{
  "num_hidden_layers": 11,
  "hidden_size": 96,
  "n_experts": 48,
  "experts_per_token": 3,
  "d_expert": 64,
  "d_shared_expert": 0,
  "hidden_act": "swiglu",
  "moe_layers": [0, 1, 2, 3, 4, 5, 6, 7, 8, 9, 10],
  "router_score": "softmax",
  "normalize_top_k": false,
  "routed_scale": 4.0,
  "balance_loss": 0.000583,
  "balance_bias": true,
  "router_z_loss": 0.001,
  "router_bias": true,
  "init_std_router": 0.0128,
  "lr_router": 0.00246,
  "vocab_size": 16384,
  "norm": "rmsnorm",
  "norm_eps": 1e-06,
  "tie_word_embeddings": false,
  "optimizer": "soap_variant",
  "learning_rate": 0.00681,
  "beta1": 0.95,
  "beta2": 0.95,
  "batch_tokens": 65536,
  "max_seq_len": 512,
  "train_tokens": 465600000,
  "max_steps": 7105,
  "dataset": "wikipedia_en"
}
Below are experts of layer 2 (counted from 0) of a mixture-of-experts language model. Rows are named router (the router's row for the expert), gate (a neuron's input weights, with its number), up (a neuron's input weights, with its number) and show model dimensions 0-95. Each number is 128 + 32 x the weight over its row's rms, rounded and kept within 0 to 255. Numbers have three digits each.
Before each expert's rows: "gets" lists some tokens that make up at least twice as much of what it gets as of all text. This comes from a sample of Wikipedia text that the model never trained on. Tokens count by the router's weight.

# expert 45
gets: "on", "in", "un", "D", "ut", "ill"
router:176227137107175139109165090097153119165115115132125159070141127144142143139150094143171181155123131134059135144228131123077149110133099138124189139144125108139120118129161150108164148154108145174162069159106174112143097146171137132132091191095119160141078122143143096120173139074169085107
gate0:124129122132088138134125096152128118205111071154124128120126194144135053137143090130142150159129170119095097170107137147066171146125151122103130074163083050152109109088142097138064138082115065113145151103144103124146157163148139142164117141097177071075129161158193108128093057103116139127
up0:110158130096111166136159118135148113165106129135124099136154097174121091121073152097153148126160149111126134092074143165094136145137102161092117091113179177104078192166132056120102159175159160129121126190091160159113125085069119151092111098073082079162181140189148147112133112102142205098
gate1:128132089132122092113107108126146130176124141082121165131076192138160134108121108149161186156125140058092130121124106157118092095106096137139130124137159127110136097029166168175195101123128145118124144083138133083150118089090145147135118145195103072131181143098057170163102166152167178080
up1:169085167132127109169132167175099135097145138101121142141093166126156163121093099151169079089049116155112172121127099138116132146087061126162150142090141082111147112105128104159122167176176141172054115181096159140124167130102131175039126073104133133155117163168133134193115146154094150128
gate2:125113155102132149179128112075098082102121064142113116112091105124117143144137119154110101094163111114195099048181086107126103161128146127139117093082194080121182126153128152181135189129120107107141134114140120187103120114117120141214197158102166123145110119110141135135217180129129126167
up2:137115106090139071040078161155127125141148156168163136170137063053154122148118170137103149128178079125196166097158123118127126093167163123141146158117131126091149193127074125121163076184111114088104155145127146148106117098136102117138195159117127117097150096114101109121093085124106053148
gate3:114150066109050164070114133144140124120157125107142092140126079121161126146159154095185164153120183188114111130199113104153151137134137131113093080097169154105169178083097098134163142129161173181128129168095198114117098097174109092080106104146172162126124100145100150149174133118147190141
up3:089125161142095134127140152141147157123155119099164103091150155089151088155130156163121139182218106160102122136087140126106100068144100146157194182126088073147125083104149110083153085128151197067165122128168174154153092104117113115129073102140146098110140136151084071156073169169118149130
gate4:129127124116205128141179159100094182068110142118103089164116158140178137118128154110107110162113148152141180133179081179171086125063128141131147139127118110135118135100156112149142120107076160130105181100131142201166125204166093129056157110093154149157134171172153096186139169098117099118
up4:127161154171158069140157118134078100129206138130109122123125143070077193127101130087143136077115100153135124176115095119152108145087177102147127140151146180134148144160143146087124136115094106177120122098070099163113182175087206074090139117076112104104090115144098129081148111161059128124
gate5:152168147161124135173127128157124186144162155157137106159168158080097108141095102108081129146118207123121136181101142147080115113082098137173102147144121079115177076096160111185146126126145169179168151120083111123111158097103135157130077215144171056079107146141158142131099078115138130162
up5:123122141150051111108128116168101120130121155140107087146136100141207164113108178070121071124174152141132090085096085061146104115156102117146172133111110143116091148161145135149119158115113149140161165118071202123136064129143119147105081172137148164080180163073101187172101094097149146119
gate6:121148147174074147152093144132088123118120211130173127141116176166116118106175159107113112065121131113085150143128167085142108136163185146140195178044204151145092149166126156093111163153123144139133182156057117108162144123116177084122108133140134088157135174129132110126097159104100091096
up6:151107209132179164175132165144073115150154107208193171103150120169141132112120133182139148150135071113167175173121155116140157147143139096169107128115150105134162140107147121120166089153176062122157133072180137109113126123126071112116122120132082125108092073104149116152129156096214109152
gate7:112123128157161190141150144133129109102098159103103191095127186138164131118105102121066154086141114099104109120180098141093105111153122128080132148056058193104083146152088137135153096062126127114147094106093206147122097115172128176174125138161097119110167140163083090157157086097166107133
up7:091140141130107101123107206110090124137117176134135099135159175133137110169114139147162140133079178114155104119133214069207108044145179109134104159189115127100137121108122153145126131182160131116069147169133108108106106147117139117116110073146113173083079164118154138067152170133085148096
gate8:059122128151087151083153102130144084129104163129124158151098102111069082107146071145081173131108117142105194155112079173118069151126075120112153139136060116191167123125119138114093172064088117100127088155099147107120037135160104115169116125125090134114073138155134099111118168116133087110
up8:169127127093118144122137237106118109095133119093121102169080185189126156077127128161068160126084156146133128177147171120074185159128104074089147135146120153166073088123128154125131188153100104149115166101129120114064144118119160095130112126134171098157113137125115139099132066190103130173
gate9:146103117112141130058151124092187047108186129157065110142113139098168152147156169170154124142174126079148096122114154149174135097121132135181132145114138130132154165167129161125151113135086179138147139098117193085068193141117073113127190099100166074139113145100147128174133187085132140132
up9:201145116123092108075086098142131103074097124078173172151138127119162159183103091073108126142086103123130071103167108109135157142153200150213150112087162107125150111167098082154095163157086084135142109132071099112211109164115109110165146106112158124157147139118125131149147089110106152140
gate10:186116112114086135111162158141148131163126118140139099105169094155158201121132093173198137137086143086122110155083131139139158098095112104098184118122074069077142125179150082058125136078123151115120106176155189180132146171134074128104159153130134129075109185157101111123118062133115105115
up10:120045151157105108116173154084094138161088067164079142108108109142207119112175162144173159124120179130088102124184097081127115142176167075112104123159147137178108137178143193112124158103141132089176100100133114173091139163102103094120144138094108139112112082125121101156114159115108066163
gate11:138174157084066133120179162122151065163084155138110112106107093149176079154112185142086133105191099157139133134166116108118130155127174158137137144089112050156057140133113097180101141137137117140113094129049125167143145139102211176122116142106161142083159138113128137130196101131130159123
up11:183092103184206143130155110126135101104149124088124100150150144082096138149151140110149122161179124113167175128150190173167138123095119121122161168155146124133114052180168195149142108124131131173172112141111133115056119099139112115117184168141092165180110080099107118059100152124097092089
gate12:132188142102175107158153150173180143121087176118093097122093122126123158180093104164124144090146048172186147133150091136106161144139122124129191116096137126123060206150138152198168107130148115106125155145133144156092113108108162167129108112051141079128155073143126107118144106156166079148
up12:174115117126083093102104121170175137172125123119134162194070113125166155120138127130101149098191156135092123112137131137143081140164132079167117084112105076151153066072152092147121122130119119117115109155128072129130091102137121077135178076127158099118098187090125216186162143165189090133
gate13:155124110176185036126180105138150157169142123158090087099159178117100084112161141102161121172122207090098105119133134121112146110116086127139159137172097140151145151111176152108133152095087154129178096096136174084161114086082142159107125089130125076157093171166129117157142082101169194133
up13:189154102072136180101128104113091136106136101177179084133153138136115079145119075061082194122056170120108119141127163148148129149143120138071088104200140127107134090126165153101141126176113154177078139147068115131131126076142093086078149130094109073153161165140127143115155121125097143160
gate14:093098118167186111147127123051169101113097126162102108098080138127079192146150081128141140160100166147096102156154170123100126185082137135137189125139126138145072122088065147141141127088106126176178141147115134136104101114093171081072060125083123159139144128158120069172099118134173080130
up14:111107152096092125132144098138153140085087165082104146116110131131086128184116137129132134194149089142125147109151111115128143106074153225136106175109153139090142122149097077087126114215106161191167103112156137177138163181135132105180122112118080148076136103120177122085109130148136071061
gate15:135102094133129138173159127175053127130110086092156129109173113139182057099165127130114128136099083066116098178096067058147176100133153135174101173161192128121120197130150125193148078147156144158141150146102079139141171141150126135143168152146152167155139111107105127122155153177118158105
up15:120118147150160120142106213184132149204098119153113154124087149090079087194118131101108157136085100104136172125110100143177089112132114094112113095174108144156126137109118157169112178082134142102145099194151116134046089094085130107067090123081154147106125168118104111147199137095129109132
gate16:108180123128166124136128206053116206123158091094160139154105135089102148115087081130096149116147096126179136134097107188153130131152144111168087099118174139104183190125106161069179145168086152150139148154100116139133195140140147155182125119097128090134161133164183100113079159145139128100
up16:120152126125103158108101098085127189127168167086223122140196038100120154107160088117146129110167031167077149110131134119125149103158134161126130089141089125150125153108101093115129130170136135126167129172109130119175135080191130140115130178107127187165157144145165099107171103117115099109
gate17:092110124211118178125164127107156159099091149171105155151135144147070124119139064196105112111116124124071106144158119117177089138097168075148115134147103161181168084145106123121110119067074151158106105080115116139172158123174131093182155108088113104139109092118167144126144127156126213176
up17:151092116177106150151136153127153143137162091136117069108116189104208112142140122180080114091145121115190059136206147109131107098133126163150069055151087143070107183162088103102112107156065127084130104122139148090118132170155142175165150141096131165127114183132150131136152136155144137143
gate18:151084175091165147085093149079115085137146126189147125125103153137150122128096101130086125136089109132058173159104163155060121101143125108151156164090122103141113146156149104162155138078119138163096131079074182121114140148115093038143084180119104074131109074124160102109167110100094069106
up18:158161049115151095196152161108081168177123150151074178155125127125139134130103139139108081132147095102056126101043165129147111149116122168141163172169115111083094112177137085037130118121091143121122097083132132104148139120075162121153134063142124107118172116143102083138133143178130132128
gate19:144154160114053121134104120167181093099138104107182175146130101133112105144130151126138107182076133109138118147130094091082148169127107184103124083093192097111168087148140130110073140186107151178100153133156103198087099111089043117093145138105111090118093107118121098113117179084110086099
up19:081086174127070134110183093129171099113136088142117143086125074174168200133119119123114186093075127105145117186105114113162077163081118094164136124136133122128090154129137082065161190108111126130127091078158152167132146150184154080136133113119181116146150137059103129113112146090086127091
gate20:097136140192112129103146089099099112154134103124138090111138199143098118158145138128167095169051079116092086145119060123107122077081094091102104133162137149169183149126088170146129168116147136101189191101062161099121159145114079138105110114166106150161131128124148161144093148147156105204
up20:123107152146070169118153146097139098115158128109074085084121139146169200174179146121122123100151089132146173126135085132072118073096111141105069118076163126191131117138131133147169158147128189161154129151198126116152100111150154108087092116157089132193157108086083149112088159107069160104
gate21:118148183115184123147105152166176128169105161120135142116088126138158132069146136133222106110078150154151164127118138197179106107157126106111041143130131121082177088101106122111129152149120161115140124201072145152155175158144137148108131154103105121119169136155162082158089130120163058173
up21:160139170098166141112176104039082193121139115147092147097096111123094139130142155139126122090098171107145150170107144118133094122103111169097189148098135134135163103103073164147110147156162091101140224121118130127055143202120166084114139132121156138147173157166153156097148172070137113137
gate22:081108109141144127182116088115160114135150143234127150128175134179135167105163079146139109132110175115155156136140144125125115109129106152137135132095116089125211144160126094112154101137081161169133091068116089178150138116143112132125103115080106159127066062188219142108126087128176126137
up22:114103144130108158152127161131134159165138128108078135120102149084118099070136092082141148092146100190093144132141154140176097163144202118130171132145134077163142153082135160158131090072119131092053145139129104093049164212145164139153120125167140065075144136132135142141144126145114141046
gate23:172132119167117173113096161070147132122158082197142136082116138111119142097147193123152129190098139101109149116115123150163086177083122180104135127176132115099148165173076139174132086146091152137118071093165183104140154131170088145167133100074156135102114117062160116180154071103095143132
up23:101123126137139114092139029155143159105232117135168161118098088155149124156173140168125128090085087185176136104087131125179159169114114153173160140123167150172155151068094118133120158124134119086142099116112142134134153161146126157089109087129115100085106139130085132085207139099137161180
gate24:183167171088203146118132122069143143143181135124067175119094157190067147140113114156114128164148106133145191132162144142175128084122153123083151132118124124110101138102042136139072115111052138123136089132079104131102107185165150107149169090065089120128131130132126144122157116114074124144
up24:115121132071129111159148087096121147194123113142160109115149108096147126125133192128134119139140094170110172127078130080123105160109160141135142134157099111133073157148120127159165194091084141107167103064157186217123152114076157134142177160163169137152191105062198121121118143151114117165
gate25:140092157141120130180069101138132128123177078130164151130173088162066150112165155131079111179156094127067151134032165130178131125153092215101129128178094124090173134172108114093153098143137156175150086099140104124128136121125167113115113087143137128130141087084138142167145157083179138153
up25:124111225091212145150116091142138150141161139160163108121156093173190165167127138074151129105114111165206173165147115163124113138117140136151133127120116127109117159152140167133056145140097118115155128128108129150133101160090096060092170102155080086134079164120195089105127098175110120102
gate26:112143121151138107126101121095085153129120139137153147163165128117183128068077096134135127154124132130133125140180116025082145170118053120166117094040171161049118132122135116136143148137105081130171109152118104131126134137072122142159068144097132160127070079090138131109150084158067165111
up26:168150112182094059121128121132182153117150110069108109072146214133108096131138153140120103174165092153138149162095092149113141160146083068154156184090132162130143182098157147148117105158087130109146154137141074089145122155093150154178089153129120084117152147163170130181097081087100095165
gate27:119108119108052167163148114102120090124126160147120141135145087209121089160169129119176140126095128177112124196128131100147189101103165136148175113101107109146095106157162139106162134130171175186061088159097146090160162180104161101141128147134130102183094101144096125087152173136201091134
up27:065125099159112119105114145175179094131143150156140109130147151096141097133113142174133138068117205133195154124113153191124134105187119156116112126133139115133105138115167097041151101081223125125153100147126106140128083150138089131091127147180124183122163084110152062118150186083151132133
gate28:108162134170147174116161139074100098130090132182158058137142183140098157165154115141145189127098100146145119172150144123143140137083098151138101175089121165140113107059135145088160098150108135181191134168122136113094123115147121138176140101111138045223156065113127114116159106085111110143
up28:126183156089167161153158135103133099105083112141099062069106132133106116141117131138143161110043019101178169097113096161097102108133136104124110150140151185164169127128107142166135095138154157099160161132139143097098113188124166143095172160099115112173106091083119151150196150120157105128
gate29:170155166167135125153102186120120070186088184120131120096122160103148164142117047076187126123123200115100126114150133146093110127115124162127107082078127073143109094136098148180110147097128145072117113094142141149128112059120069094192135182122170104165164127166146138083110108124128159133
up29:103074154177078141170145125119164133066087144100143149121097150157115161180106145110138162055175146161164135136161115149143112108127112131133115144088124193145151214094098109107109139107151092136170148179125085114082117102175126148114144117096136173143171183118134072072118158167069178120
gate30:163129163110125124099171104133124091168077178074134143115148128048129138132177131095163118101080157144114102106083159106107132147135095154059120143151165088123157151166185202143164127154163180080142126155165102149155100122200094046149138103148187151113129134141098139112105109096162110120
up30:109148217130134125128150156106138125131074186166126136132121157156160102129140129142134125131071144174157186100123153100111157146171113138170128078115070100205153130136156123095171170167141047106125172160160152193121089142127168142111140166158086116141194120174141107104178134118153109178
gate31:153158120186099113193114135114123128119100151115111112167120132160148163169162129160116126108135130128155181065172159127141086079155151151116094155081193112109115169159091135187104130124084165112095128082157158105143201145163092154085153169138160146126104114081131106166154159174142084219
up31:113096176060105116100154118104070119154177119112160077114079151115139030159133157127164171105118117077115157113128079142136119109084095156159087103150103146183084090155144088114162131118156137145102180085145108157161153157117063053131138115120115125149128116188156154094086114087126159133